{"routed_scale": 4.0, "balance_bias": false, "vocab_size": 7085, "norm_place": "pre", "norm_eps": 1e-05, "qk_norm": true, "init_std_down": 0.0, "lr_head": 0.00522, "schedule": "wsd", "doc_mask": false}
Below are experts of layer 3 (counted from 0) of a mixture-of-experts language model. Rows are named router (the router's row for the expert), up (a neuron's input weights, with its number) and show model dimensions 0-79. Each number is 128 + 24 x the weight over its row's rms, rounded and kept within 0 to 255.
After each expert's rows: a language model's description of what the expert responds to; "gets" lists some tokens that make up at least twice as much of what it gets as of all text. This comes from a sample of Wikipedia text that the model never trained on. Tokens count by the router's weight.

# expert 1
router [137 165 109 128 111 176 136 145 111 147 138 170 119  87 122 100 160 115  77 126  92 114 111 129 171  98 131 124 156 173 171 149 118 171 118  94 106 146 139 127 150 158 162 167 159 136 123 139 113 108 166 112 119 145 144 125 118 119 133 135 117 150 131 126 118 124 137 115 140 114 132  92 155 147  93 118 131 159  93 108]
up0 [115 147 161 117 104 149 115 115  84 111 117 137 114 156 131 109 122 104 163 157  94 145 142 134 110 119 134  84  90 115 131 164 157 138 102 118  96 147 164 159 107 168  93 139 133  89 129 127 104 161 166  95 129 138 157 134 134 163 146 133  95 138 174 125 105 102 139 120 135 123 118 120 161 123 128 146 146 140 155 116]
Table cell pipes at the start of a new row, plus commas, periods, list dashes and paragraph breaks ending a unit, e.g. "| 2005–06", ", Bobby", "- Tidewater".
gets: "| ", ", ", "- ", ". ", "\n\n", ": "

# expert 30
router [138 122  99 128 121 166  92 124 117 109 172 115 152 116 131 145  85 140 179 153 115 142 154 138 150 105  89  98 110 131 152 139  98 175 152 130 107 141 144 126 122 125 129 134 101  99 161 116 140 107  99 120 127 149 101 121 110 167 120 169 132 169 154 143 166 133 121 115 175 119 117 154 114 111  99 172 159 150  98 178]
up0 [ 95 121 131  71 108 123 140 101 128  98 147 150 114 172 102 115 127  92 143 141 103 148 129 114 138 130 141 114 107 138 148 163 123 136 105  92 111 146 173 149 113 135  94 170 153 109 117 116  65 149 130 114 133 131 148 137 118 157 143  96 134 166 131 154  66 107 162 122 139 136 133 134 182 119 125 155 132 132 147 138]
Articles and determiners the, a, this, its, their before nouns, plus heading markers === and semicolons ending infobox list lines.
gets: "the ", "\n", "a ", "to ", "and ", "E"

# expert 0
router [106 117 136 102 146 144 108 149 163 118 116 135 103 139 159 116 104 129 121 115  93 100 117 126 139 128 136 105 167 142 131 169 109 125 117 154 118 136 145 118 119  62 116 122  79 132 105 154 121  56  96 104 136 140  86  63 104 108 106 120 105  77 130 120 130 140 146 136 131 136 129 122 125 130 118 154 141 109 124 128]
up0 [148 163 126 103 117 141 102 118 101 147 137 154 114 162 134  68 102 125 157 101  89 112 132 137 158  91 104  89 110 115 142 128 143 142 119 100  95 135 120 137 119 121 131 166 118  95 123 126  83 179 159 125  96 142 139  91 151 144 133  95 115 140 158 156 113 123 139 113 122  96 125 112 158 110 140 163  97 138 164 134]
Final pieces of split names and words such as Shin-hy|e, Ham|ad, Saf|e, plus short function words like on, in, of.
gets: "an ", "on ", "in ", "e ", "o ", "al "

# expert 23
router [158 107 117  85 127 142 113 110 109 127 107 108 100 118 133 118 121 130 152 119 153 131 164 105 105 103  85 118 100 132  84  98 157 137 115 107 124 163 123 132 126 151 129  99 163 109  89 156 139 149 113 128 140 146  97 114 157 143 152 156 118 120 137 147 149 115 149 132 122 109 169 136 139  89  96 103 133 143 137 144]
up0 [138 167 196 101  86 132 145  81 121 106 136 125 132 130 130  88 137 103 153 143  91  96 164 151  92 102 174  59 104 127 121 155 149 142 114 129 117 135 137 157 134 144 123 128 159 101 131 152 116 132 118  78 149 146 136 142 119 174 165 148 116 140 179 131 108 100 100 114 133 124 172 136 150 103  99 133 145 115 162 135]
Words or word starts right after a line break, period or bullet, like Born in infobox lists, Tol-kien, Sing-h.
gets: "to ", "The ", "T", "or ", "J", "born "

# expert 16
router [135 140 142 154 157 126  96 113 132 131 147 123 154 148 165 120 122 119 154 124 164 166 115 123 133 146 122 140 139  91 139 125 165 122 125 144 170 153 126 101 131 131 136  95 129 106 139 161 127 146  95 104 149 154 160 151  92 128 134 127 119 129  96  91 141 161 148 117 165 112 143  88 164 146  96 100 137 149 119 140]
up0 [115 163 158 117  85 139 121 120 103 127 124 132 111 149 142  98 138  91 162 150  94 151 127 154 107 112 127  92  97 100 117 175 162 123 100 112 110 144 139 159 119 179  92 144 129 106 122 128  84 153 146  89 127 137 162 124 147 158 136 125 107 140 184 141 119 112 145 123 135 118 114 109 156 129 130 147 140 149 159  95]
First pieces of words, often capitals or abbreviations after the or in, such as Open in Opening titles or US Open, T in Tsinghua.
gets: ".", "the ", "S", "D", "202", "T"

# expert 45
router [109 135 102 191 140 135 147 171 107 137 140 124 121  93 113  91 136 133 135 115 178 138 166  95 141 142 152 120 141  88 129 110  84 114  98 132 123 129 112 108 109 143 103 142  72 186 146 128 173 126 135  75 132 156  77 126 127 108 132 107 139  97 135 107 139 134 110 160 137 123  95 141 110 132 142 142 153 144 142 164]
up0 [115 129 175 111  96 143 129 114 107 138 138 139  96 154 139  99 126  97 145 172  97 129 153 145 104 108 139  84  92 109 156 164 153 147 106  89 109 155 144 155 130 138  97 164 140  83 122 116  94 138 147  91 149 140 130 108 141 153 160 138 100 132 178 131  96 104 118 134 140 120 130 106 177 127  99 151 133 151 151 106]
Century prefixes of years such as 201, 202, 199 in dates and tables, plus words like these, present, said, included.
gets: "201", "202", "200", "S", "1", "that "

# expert 59
router [118 145 108 123 112 135 123 101 143 137 133 107 128  91 135 149 107 115 147 151 123 117 136 105 136 136 156 126  86 119 118  66 133 150 130 134 138 146 167 112 133 174 120 127 151 118 166 115 117 164 149 127 107 126 143 162 157  95 105  76 152 116  99 145  91 100  96 117 129 130  93 100 107 110 114 101 164  90 171 118]
up0 [106 155 157 109  69 152 135 106  83 148 124 141 108 150 149 118 117 112 136 149 111 124 122 119 123 122 138  85  89 104 133 163 155 125 123 112 113 155 138 155 129 158 100 156 126 100 136 131  86 163 134 106 142 137 150 128 139 180 163 104 102 148 148 149 116 116 116 118 118 129 134 118 172 131 140 114 134 149 153 113]
Word-ending suffixes like -able, -ation, -fied, -ensive, -ing, as in renewable, capable, understanding, extensive.
gets: ".", "% ", "es ", "able ", "o ", "et "

# expert 13
router [ 98 125  88 130 135 107 136 131 133 126 107 121 154 105 112 116 121 138 115 131 148 188 172  99 131 139 158 141 152 127  73 152 143 100 157 128  90 140 114 147 104 135 104 133 118 136 145 126 166 104 142 121 170 178 142 116 135 119 106  88 116 106 165 123  86  99 128 159 127 118 137  92  56 107  84 102  96 126 135 132]
up0 [ 96 140 137  88  98 137  95 106 100 137 141 114  99 167 106 101 141  71 129 149 107 137 117 130  84 101 133  59 118 116 141 167 126 151 108 117 125 145 132 142 130 140 117 130 139  92 158 116  85 120 151  82 139 154 154 135 141 173 153 131 130 158 156 135  98 112 140 118 107 106 128 143 169 122  99 165 129 141 152 125]
"Born" labels in infobox lists, relative and clause words like who, that, she, and opening parentheses in taxonomy or citations.
gets: "(", "that ", "in ", "who ", "he ", "He "

# expert 37
router [ 72 134 156 131 103  94  86 133 151 113 131 104 133 114 109 146 140 141 138 137 156 113 116 160 115 170 151 136 131  91 124 105 120  77 113 136 140 105 138  95  81 145 149 131 136 137 123 137 169 151 111  59 124 147 117 153  97 134 123 110 166 119 146 111 117 151 146 117 124 165 107 128 108 139  97 133 159 148 141 131]
up2 [175 173 150 110 131 180  82  89 116 135 159 113 103 130  88 169 128 100 136 119 133 145 130  99 119 142 148 125 133 118 141 173 152 120 144 116 135  96 154 102 140 141 125 114 159 120 104 132  95 101 139 144 132 115 130 153 128 180 155 134 123 135 143 123  99 110 154 114  91 125 139 147 108 149 121  92 138 142 125 110]
Word-initial or inner consonant-cluster pieces in names and words, e.g. P-ite-ști, Kirk Doug-las, groundstro-k-es, In-ste-ad, and long table dividers.
gets: "P", "k", "F", "H", "D", "h"

# expert 41
router [121 103  81 125  95 120 162 142 162 152 125 113 119 121  98 131 111 129 135  81 119 151 160 113 132 126 141 149 150  91 106 152 131 123 151 115 122  91 100 127 124  95 120 126 146 149 114 129 137  94 186 117 115 141 168 143 159 110 142  98 119 131 146 128 140 120 124 103 145 119 140 128 114  70 139 130 187 128 130 154]
up2 [172 161 144 120 148 170 100  83 116 141 154 110  86 151  78 151 142 114 144 113 146 144 142 103 127 140 149 125 128 126 148 156 161 126 155 113 129 100 160 102 140 135 122 126 166 112 105 166  98 126 136 165 149 123 116 132 105 185 150 122 133 128 133 146 111 113 150 120  86 124 139 150 132 155 109  99 137 146 117 107]
Time and condition words opening clauses, like In, When, During, After, Following, plus in, closing parentheses and line breaks.
gets: "in ", ") ", "\" ", "In ", "1 ", "0 "

# expert 42
router [138 132 107 130 131 142  99 143 106 139 127 201 127 145 112 175 104 149 101 118 103 123  98 141 142 155 172 127 126 136 154 165 141 136 140 112 116 119 122 199 144 138 135 153 137 135 169 115  88 109  86 135 131 160 134 128 137 140 132 143 132 138 134 139 152 141 171 146 177 135 135 134 123 148 120 133 144 121 135 150]
up2 [166 116 140 117 123 160  91  58  93 109 122 141 111 134  74 134  97  96 141 108 158 134 119 103 123  76 146 134  99 143 122 179 141 162 113 126 119 111 161 129 104 138 124 133 133 137 100 147  92  97 151 151 128 132 138 167 114 184 161 140 150  95 135 143 150 119 125 105 138  89 129 195 179 129 134 101 113 127 133 137]
Word-final suffixes like es, us, tions, ters, ics, plus et in table labels (She|et D) and fle|et.
gets: "es ", "for ", "e ", "s ", "er ", "us "

# expert 22
router [111 132  92 163 102 136 136 137 149 121 110  73 108 118 127 132 118 142 151 111 152 132 134 143 130 148 133 133 100 118 117 110 157 127 171 121 131  88 142 136 117 102 155 130 107 127 135 116  90 156 131 135 120 114 131 144 133 142 162 140 131 143 140 148 110 164 129 116  78 158 111 113 119  68 112 121 153 118 138 107]
up0 [119 154 182  86  90 129 122 123 104 121 145 133 124 157 127 120 128  92 169 172 114 124 143 153 127 124 120  82 105 108 123 158 161 127 108  98 123 157 147 170 144 149 107 156 107 107 136 115 112 154 165 108 129 119 151 126 152 167 133 101  97 139 166 111 100 103 125  88 123  96 123 114 168 131 130 151  96 142 164 148]
Final pieces completing a word, such as ot in ballot, ese in Archdiocese, plus digits, years like 2019, and decimals in statistics.
gets: "201", ".", "–", "202", "4", "2"

# expert 35
router [111  90 129 163 114 127 105  96 164 127  69 126 141 100 106 127 123 122 135 110 128 141 125 143 175 163 125 129 117 145  90 149  74 111 153 159 112 160 159 106  98 120  86 119 137 159 183 119 148 116  93  97 128 127 112  94 120 131 147 169 131 185  97 132 106 144  86  92 121  92 130 111 122 133 139 166 131 136 173 114]
up0 [121 166 150 121 108 156 134 106  66  98 104 138 104 156 140 142 139 105 156 144  75 123 167 120 105 144 144  93  94  88 119 155 143 156 107 126 111 153 108 146 121 136 121 163 125  97 131 108  87 168 145 129 165 121 155 142 118 150 156 119 115 132 179 144 131 110 119 142 168 115 138 140 156 114 113 120 148 154 172 122]
Digits in score tables and results, like 1–0, 11.9, sports words like League, Cup, game, and the piece om in Yeoman, Wyoming.
gets: "the ", "0 ", "3 ", "9 ", "2 ", "1 "

# expert 12
router [132 130 115 111  99 170 138 152 113 145 129 167 135 124 119 107 132 144  87 114 109 130  90 122 183 134 133 129 147 154 181 166 130 110 105 145 114 148 116 130 156 127 148 172 163 169 126 130 105 104 156 108 133 157 147 118 125 103 121 127 121 105 120 101 111 107 146 100 165 118 124 118 116  95 106 126 139 143 123 118]
up0 [123 142 151 108  94 141 115 110 100 123 142 135  98 169 128 110 123  88 150 168  77 122 131 150 115 125 131  80 112 113 130 149 152 139 109 110 109 148 145 137 118 163 113 145 128  92 103 119  91 157 145 112 143 136 137 136 147 167 165 128  96 136 165 105  95 114 121 110 132  98 133 116 160 110 138 132 137 155 141 109]
Prepositions, articles and linkers like from, as, with, although, plus colons after years in career lists (2006: club) and semicolons.
gets: "| ", ": ", "a ", ", ", "as ", "in "

# expert 27
router [171  87 133 171 109 132 172 120 127 171  64 136 107 123 116 128 150 145 168 159 117 101 118 115 135 135 139 160  90 133 111 129 146 122 109 129  85 137 130 141 139 142 108 148 138 113 128 136 151 124 133 152 119 142  82 137 189 144 117 173 110  80 106 137 118 130 125 160  71  96  99 116 112 128 130  91 129 156 104 136]
up0 [147 136 182  85 104 151 137 110  83 123 143 130 105 146 116 123 129  87 165 156 102 141 125 156  92 124 138  93 101 104 156 157 169 121 115 110 120 151 140 148 137 141 103 128 140 111 117 129  91 144 146  94 126 126 154 131 133 153 155 130 111 143 174 125 102  82 127 129 127 132 123 123 183 127 119 153 130 130 137 108]
Prepositions, conjunctions and -ing or -ed verb forms mid-sentence, such as of, during, staying, replaced, plus day numbers in dates.
gets: "of ", "and ", "ing ", "ed ", "9 ", "to "

# expert 51
router [128 108 107 115 129 149 103  95 128 166 125 110 130 174 130 131 133 124 181 110 153 123  76 120  99 137 111  99 127 136 125 107 112 120 166  66 103  81 125 120 161 134 136 170 151 107 170 106 134 150 116 125  95 137 144  76 154 116 131  80 114 136 147 177  99 133 116 149 136 171 118  80  96 159 128 122 122 133 147 133]
up2 [185 138 119 117 127 151 121 114 125 118 129 149 114 141  59 154 107 136 159 104 136 131 120  89 108 130 147 142 109 143 113 132 163 125 159 122 144  97 151 100  97 158 115 110 128 122  93 159 116 149 123 140 143 119 142 121  97 189 151 164 138 120 131 122 133 106 132 109  93 103 148 148 136 123 105 126 126 140 121 113]
Word-ending pieces before a space, such as plural -ers, -ities, -ts and -o, -ton, C, in place names and titles.
gets: "o ", "s ", "ers ", "er ", "k ", "ia "

# expert 61
router [120 137 196 137 152 130 123  71 136 159 136 101 133 159 127 139 125  93 149 135 225 117 147  95 103 106 125 132 144  69 120  97 127 108 113 110 125 138 110 116 121 139 130 111 139 131 130 126 114 159 130 140 139  95 141 156 128 171 143 138 122 151 123 137 141 119 108 134 107 109  95 163 166 138 137 133  86 130 120 142]
up0 [122 141 158 104 119 177 111  96  98 107 162 122 108 126 173  88 146  84 165 130  88 125 155 126 113 120 132  82 116 106 126 147 133 128 110 106 111 114 167 161 151 162  75 148 135 116 121 109 111 139 125 114 117 139 145 118 126 145 166 126 133 133 172 130 159 122 117 126 129 164 114 158 157 123  89 145 167 154 163 138]
Middle and end syllables of European proper and place names, e.g. Cav-end-ish, Lanc-aster, Bar-on-et, Carvo-ei-ro, Mad-r-as.
gets: "es", "e", "on", "er", "f", "2"

# expert 24
router [128 142  95 112 154 104  76 137 133 141 100 113 155 174 165 109 124 162 125 126 124 122 154  79 136 111 112 158 185 163 131 124 133 105  95 127 124 121 147 140  93 111 157 119  96 147 116 134 168 116 158 144  81 155 178  74 126 151  97 154 128 137 114 115 138 139 147 142 130 174 118 142 137 116 148 113 153 136 172 127]
up2 [178 138 118  96 113 156 104  59 127 134 155  91  55 123 101 139 116 110 149 127 134 125 141 132 134 143 146 130 126 137 138 159 165 114 175  96 115  86 169 127 136 150 116 132 162 105 120 118  97 128 165 139 126 133 136 166 145 164 162 123 105 135 142 150 100  98 159 127 103 119 128 163 105 145 126 126 147 143 116  94]
Sentence-final periods and line breaks before headings or list items, plus sentence-opening At, On, By, Following, due.
gets: "\n", ".", "\n\n", "at ", "In ", "==="

# expert 34
router [105 134 146 148 112  97 106 126 142 121 117 114 129 155 113 118  86 127 120 115 147 140 101 163 134 171 150 154 147 153  93 131 162 126 155 151 134 158 139 108 117 145 173 150 109 157 136 153 120 113 110 134 126 162 148 132  75 118 140  82 127 192 127 117 142 109  85 132 125 177 132 174 124 113 160 126 136 136 126 135]
up0 [ 96 137 152  76  95 124 115 138 123 136 120 142 119 149 111  90 138 110 145 166 100 131 136 149 114 106 124 108 120 129 119 136 126 123  82 110 127 155 132 156 117 147 105 141 133 125 125 131 102 130 145 107 130 111 158 119 140 184 147 106 119 123 147 134  85  90 147 113 106 100 133 112 167 101 110 145 126 158 158 133]
Last pieces of words carrying a trailing space, especially ing, et, ion, ate, ence, as in pricing, quiet, Lion, frigate.
gets: "ing ", "t ", "et ", "y ", "ting ", "ing"

# expert 15
router [137 127 157 118 124 126 209 137 166 161 104 136 111 117 139 144 112 164 137 187  97 125 161 148 130 139 137 142  75  97 144 122 115 145 160 153 153 118 113 135 118 161  96 105 156 142 138 106 123 127 143  75 114 136 133 122 131 128 130 148 112 111 110 151 117 126 150 149 149  83 127 139  94 125 109 110 127  98 113 138]
up0 [126 151 162 113  79 172 130 103  88 111 119 130 108 153 146 124 130 109 156 154 107 121 153 131 125 151 152  90 103 117 128 179 126 155 127  97 126 134 133 147 135 137  94 151 122 106 118 123 114 140 123 113 125 121 140 133 116 171 193 130 132 137 165 134 113  98 111 112 164 168 127 114 148 135  97 107 116 150 170 133]
Sentence-initial words and connectives such as In, He, During, As, plus mid-sentence and, or, of, and == heading markers.
gets: "and ", "In ", "==", "or ", "He ", "1"

# expert 60
router [113 137 129 167 103 109 142  98 100 135 111 131 153 147  87 148 152 151  90 145 135 157 147 122 141 131 106  97 106 106 122 135 125 131 156 103 129 146 141 135  94 104  85  82 113 104 126 131 128 187 147 123 125 169 110 114 134 141  94 158 149 141 140 120 174 159 145 161 139 138 134 129 154 134 116 114 150 189 143 115]
up0 [120 150 194  98  92 133  99 113 106 125  98 135 100 130 110 127 159  93 141 152  98 134 140 138 120  99 123  74  95 101 129 155 133 131 102 111 140 127 141 157 128 149 106 172 129 108 122 107  99 156 159 106 108 131 149 132 150 164 158 107 100 144 151 138 118  87 108  98 118 110 116 123 175 120 115 146 107 167 155 128]
Sentence subjects he, she, contrastive but after "not", and pipes, dashes or numbers in sports tables and statistics lists.
gets: " ", "(", "is ", "he ", "He ", "/ "

# expert 38
router [113 168 111  81 106 107 104 147 127 128  92 164 135 126 115 153 131 107 114 123 135 104 162 139 150 110 122 143 139 104 114 154 138 120 138 137 136 142 144 154 150 116 144 100 117 124 136 100 117 141 147 144 112 121 134 112 105  95 115 132 143 144 169 126 133 150 111 122 125  89 165  94 185  99  89 154 111 121 126 165]
up0 [108 138 172 120 108 159 148 107 104 109 132 147 125 140 151 121 132  94 135 106  64 170 135 124 133 103 124  96 132 112 118 169 144 126 115 129 121 129 136 137 170 168 104 165 130 135 140 118  95 170 120 113 116 113 133 130 122 159 146 121 105 157 161 127  97  96 148 100 134 115 112  91 194 132  84 130 138 162 159 139]
Common function words and punctuation such as the, of, (, ;, The, and the th in Month, placed between phrases in running text.
gets: "(", "of ", "the ", ": ", "The ", "as "

# expert 29
router [143 146 125 158 191 120 113 114 130 124 131 106 146 104 107 114 153 171 132  99 103 117 141 103 108 136 124 127 146 123 154 131 108 112 134  99 148  92 148 156 144 116 103 104 116 137 125 104 101 103 147 138 107 142 102  93 116 108 112 147 146  80 130 122 144  71 129 143 125 153 132 155  96 145 130 157 133 115 136 165]
up0 [116 122 164 100 102 150 127 115 101 122 128 150  98 146 139 114 164 123 132 147 111 115 130 128  86 105  92  67  94  92 119 164 150 149  90 116 136 146 140 135 151 143 132 191 138 114 121 106  85 155  92  67 122 133 163 147 115 158 163 131 104 120 147 123 119 117 141 110 128 107 135 127 151 110  92 142 140 136 173 155]
Raw bytes of Tamil or Cyrillic script, and values after field labels in infobox lists, like UTC+0, Place of birth.
gets: "0 ", "(", "of ", "L", "Ch", "p"

# expert 28
router [144 104 153  98 123 121 127 122 111 170  84  99 148 112 144 117 123 123 149  86 161 122 123 179  99 119 117 141 116 117  85 140  73 140 130 128 105 134 130 143 116 110 101 128 153 185  86  90  92 105 116  92 186 149 123 114 146 128 103 100 148 134 104 122 121 117 116 120 161 116 147 138 144 122 128 106 160 121 141 163]
up0 [ 92 162 130 120 103 149 143 119 111  98 135 148 113 156 148 146 120 131 128 127 102 125 130 166  92 149 152 109 110 117 104 128 140 135 119 105 132 163 141 187 133 170  93 189 101 139 121  94  96 138 124 116 111 125 139 130 134 190 139 117 143 132 183 171 110 141 139 117 180 115 112 119 170 131 112 110 162 131 144 145]
Second pieces of words after a prefix or capital, such as mis in premise, fec in prefecture, and name starts like Al, Mon, Mal.
gets: "A", "a", "0", "es", "E", "I"

# expert 32
router [173 140 124 148 132 101 132 127 154 143 120 109 140 112 119 154  66 145 138 170 155 142  97 131 121 156  90 130 157 169 129 126 120 124  88 111 104 149 107 163  97 125 133 107 109  95 118 139 126 110 103 184 142 104 105 130 122 129 110 159 122 129 110 155 129 153 138 181 118 120 131 115 131 121 135  92 169 128 125 149]
up0 [122 148 154  84 130 144 145 131 110  96 164 137 108 171 131 110 124 121 153 123  95 165 164 127 126 127 137  95 110 110 142 146 139 104 120 122 175 151 121 138 107 163  98 159 131 105 134 106  97 138 118 112 136 144 134 122 147 137 169 131 128 144 163 120 119 163 130 105 120 117 128 113 142 125 110 132 150 142 137 115]
First capitals or syllables of proper names in lists and tables, such as Keith, Lila, Phu, and the piece ud in udders and mud.
gets: "|", "200", "K", "Ch", "U", "M"

# expert 44
router [128 116 137  50 148  94 101 104 160  94  83 136 124 107 104 140 105 149 132 111 110 124 161 155 116 153 118 134 132  96 168 134 145 124  92 153 143 161  97 141 100 129 126  83 102 125 144 140 117 127 109 136  87  89 115 125 123 112 151 150 125 163 110 157 150 121  95 151  88 178 132 146  80  90 115 166 172 109 136 127]
up2 [168 152 145 104 143 162  97  66 126 138 166 102  82 138  87 180 131  95 146 127 155 149 135 114 126 143 151 129 118 124 158 163 148 123 139 100 107 102 166  99 135 131  95 130 161 105 101 158 113 138 136 144 124 118 122 141 144 196 145 114 135 129 122 161 110 126 152 108  84 106 148 161 132 155 131 107 144 148 108 100]
Varied tokens such as be, with, The, and hyphens, and the piece ain in Jain and Dain, with no single clear pattern.
gets: "The ", "-", "be ", "with ", "b", "tr"

# expert 26
router [120 156 127 176 100  91  71 152 137 107 152 106  64 124 131 148 122 154 102 133  96 122 138 136 153 143 123 124 169 110 170 112 132 120 153 169 153 125  94 141 127 152  89 155 125  98 103 137 132 139 113 101 137 127 113  92 129 140 137 108 119  86 129  78 162 158 150 129 122 157 118 137  96 120 132  77 158 126 114 155]
up2 [177 164 122 101 151 168  92  94 121 153 182 107  91 129  90 161 135 101 147 123 159 145 125 101 111 124 134 128 125 133 156 150 149 132 156 139 103  94 166 109 147 140 102 117 153 106  98 151  94 121 121 146 123 107 114 160 123 180 155 134 118 112 144 148 116 112 151 111  87 128 150 151 114 140 133 101 137 161 120 106]
Word endings before section headings or line breaks, such as Rovers, Prelude, Results, plus short pieces after R or b like as, at.
gets: "|", "as ", "at ", "R", "s", ":"

# expert 40
router [125 146 134 150 124 132 182 126 114 129 120 124 165 138 130 134 121 131 121 145  93 130 152 155 141 145 128 117 163 146 130 154 108 134  71 157 136 104 148 120 147 130 178 143 102 133 148 106 125 160 170 115 123 120 133 100 123 132 116 158 163 169 122 109 108 153 144 122 119 125 142 100  99  95 150 149 162 117 112 115]
up0 [119 160 149 139 157 134 138 130 103 111 152 137 120 124 118 140 123  80 160 131 108 138 132 172 114 114 112 114  89 111 119 156 106 113 108 104 128 167 130 146 154 161 101 149 144 157 115 110 139 151 138 127 120 127 126 118 149 142 148 117 152 122 204 129  86 109 131 122 142  79 113  90 144 140 106 104 126 109 126 105]
Common function words like the, to, in, that, because, plus early pieces of split words such as ever in severely, urr in Hurricane.
gets: "the ", "to ", "% ", "in ", "that ", "and "

# expert 4
router [ 98 139 146 141 129 111 115 119 146 130 138 100 116 138 154 132 132 120 166 131 174 134 151 114  95 109 143 117 150  48 100  98 131 118 123 143 152 100 113 102 140 107 141 155 125  92 115 119 130 146 111 108 146 114 121 160 140 149 134 108 135 116 129 113 119 134 122 111  92 118 103 174 121 150 133 128 127 147 124 113]
up0 [120 164 114  90  88 139 130 137 117 152 142 124 124 154 140  93 114 106 158 163 102 139 121 122 103 115 131 110 113 112 111 157 168 104 105 122 119 165 116 137 150 144 128 142 127 113 115 142 116 152 140  63  89 126 123 137 107 151 142 109 111 140 145 116 108 126 162 147 102 117 147 149 136  81 139 148 117 134 148 109]
Short inner pieces of longer words, often names and places, such as i in recipients, ign in reign, rid in Madrid, on in Oregon.
gets: "er", "i", "a", "u", "ed", "id"

# expert 25
router [122 122  86 148  94  97 126 127 119 105 115 124  94 132 177 119 123 129 137 158 128 137 134 100 129 121 149 130 132 141 117 149 148 122 143 151 187 126 148  85 157 128 144 124 138 168 111 132  99 169 138 162 135 102 110 139 145 124 116 178 108 148 109 129 101 160 118 155 100 139 138 125  98 119  92 129 108 112 145 134]
up0 [150 168 122 141 148 137 137  91  97  67 142 170  90 141 139 119 151 131 125 148  77 152 146 139 107 170 109 112  99 125 102 113 118 107 146 121 157 154 131 177 124 157 128 152 116 141  99  90 120 104 130 121  91 131 154 118 159 157 114 116 124 128 155 179 116 131 132 120 149 101 122  76 151 108 144 116 125 118 129 127]
Periods ending paragraphs before a blank line, trailing table pipes, and inner pieces of place names and words, e.g. Tur-km-enistan, Redi-stric-ted.
gets: ".", "|", "A", "N", "id", "in"

# expert 48
router [132 116  86 166 108 179  74 120 140 154 126 145 144 123 121 169 116 202 113 118 133 134 100 118 199 128 145 109 139 137 184 166 104 127 160 131  86  88 138 139 158 185 126 139 113 159 131 155  85  85 123 141 140  97 145 127 111 102  73 134 114 121 135 136 107 137 128 130 167 153  97 119 136 101 141 178 132 126 153 118]
up0 [100 165 177  95 100 165 123 101  93 144 142 135  91 166 118 108 119 101 118 151 108 122 126 167 101 128 163  77  72 126 150 149 137 134 111 126 114 154 129 153 139 147 108 171 130 111 134 139  89 138 138 101 122 160 131 112 139 173 159 141 107 115 169 121 111 125 129 123 102 117 126 132 128 125 129 156 120 158 143  91]
Commas, table pipes, colons and quote marks, the word thus after "and", and verbs was and were after subjects.
gets: ", ", "| ", "was ", "and ", ": ", "\""

# expert 21
router [141 126  97 167 135  94 101 111 102 146 169 113  79 119 106 116 157 122  81 123  99 123 151 105  99 102 136 142 147 136 142 147 125  92 123 167 121 139 152 167 140  82 116 142 117 115 129 160 133 134 181 145 169 150 114 135 130 137 114 127 153 125 128 155 150 142 124 129 133 148  86 158 102 139 119  99 129 116 125 142]
up0 [125 165 167  98 102 136 113 111 117 130 132 131  97 145 150 114 135  94 156 147 100 124 155 117 131 120 146  83 101 109 137 158 129 146 112 103  99 146 144 153 122 153  96 164 153  95 118 119  74 135 139 106 119 142 131 115 118 165 176 132 105 151 171 152  93 120 142 120 154 114 118 115 170 124 128 153 140 161 168 117]
Table separators, cell-starting numbers and names, closing quotes, and adjectives or first names before a noun, such as Great, French, Henry.
gets: "| ", "\" ", "3 ", "5 ", "a ", "is "

# expert 7
router [128 130 178 100 156 106 130 117 135 125 164  81 106 105 151 121 130  93 151 127 145 127 162 118 102 125 127 134 120  63 105  94 121 137 118 134 146 124 126 107 119 113 133 116 123 129 159 168 123 119  98 144 129 118 128 127 162 133 153 114 121 143 111 107 128 128 104 128  98 121 111 176 155 175 100 117  93 150 117 146]
up0 [112 153 126  89  58 165 119 154 122 101 128 141  99 192 117  69 123 116 152 190 103 119 113 134 125 143 122  91 122 100 123 152 132 151 118 118 117 164 146 149 123 164 108 139 161 108 125 107  93 168  92 116 123 119 132 109 109 187 145  81 133 120 122 156 105 114 113 141 147 140 116 127 160 125 137 178 125 148 123 144]
Short letter pieces inside foreign or unusual proper names and rare words, e.g. Dav-a-o, Jö-r-gensen, Mal-a-wi, Vozro-zh-deniye.
gets: "a", "y", "i", "am", "an", "ar"

# expert 2
router [111 170 156 108 152  75 128 138 124 146 142 101 125 140 118 143 119 125 145 119 125 131 192 167 102 165 125 138 152  99 113 136 134 120 131 156 143 137 133 105  93 153 131 119 123 130 118 135 136 115 100 119 123 124 144 157 135 105  82 138 128 105 151 151 129 133 140  78 133 189 162 119 145 159 150 143 162 131 124 136]
up2 [167 146 134 121 113 142 113  78 155 118 169 109  73 118 104 139 122 110 162 112 155 136 121 122 140 121 143 143 137 143 141 157 149 152 162 118 130  96 149  95 128 124 137  99 154 133 103 123  91 104 126 154 143 135 121 138  97 185 160 117  94 129 115 117  82  91 160  91  85 124 142 140 124 151 118 112 120 122 127 135]
Single capital letters and fragments opening names or acronyms, plus minute marks and year digits, as in ASEAN, P. Vijayan, 80'.
gets: "'", ".", "C", "199", "A", "D"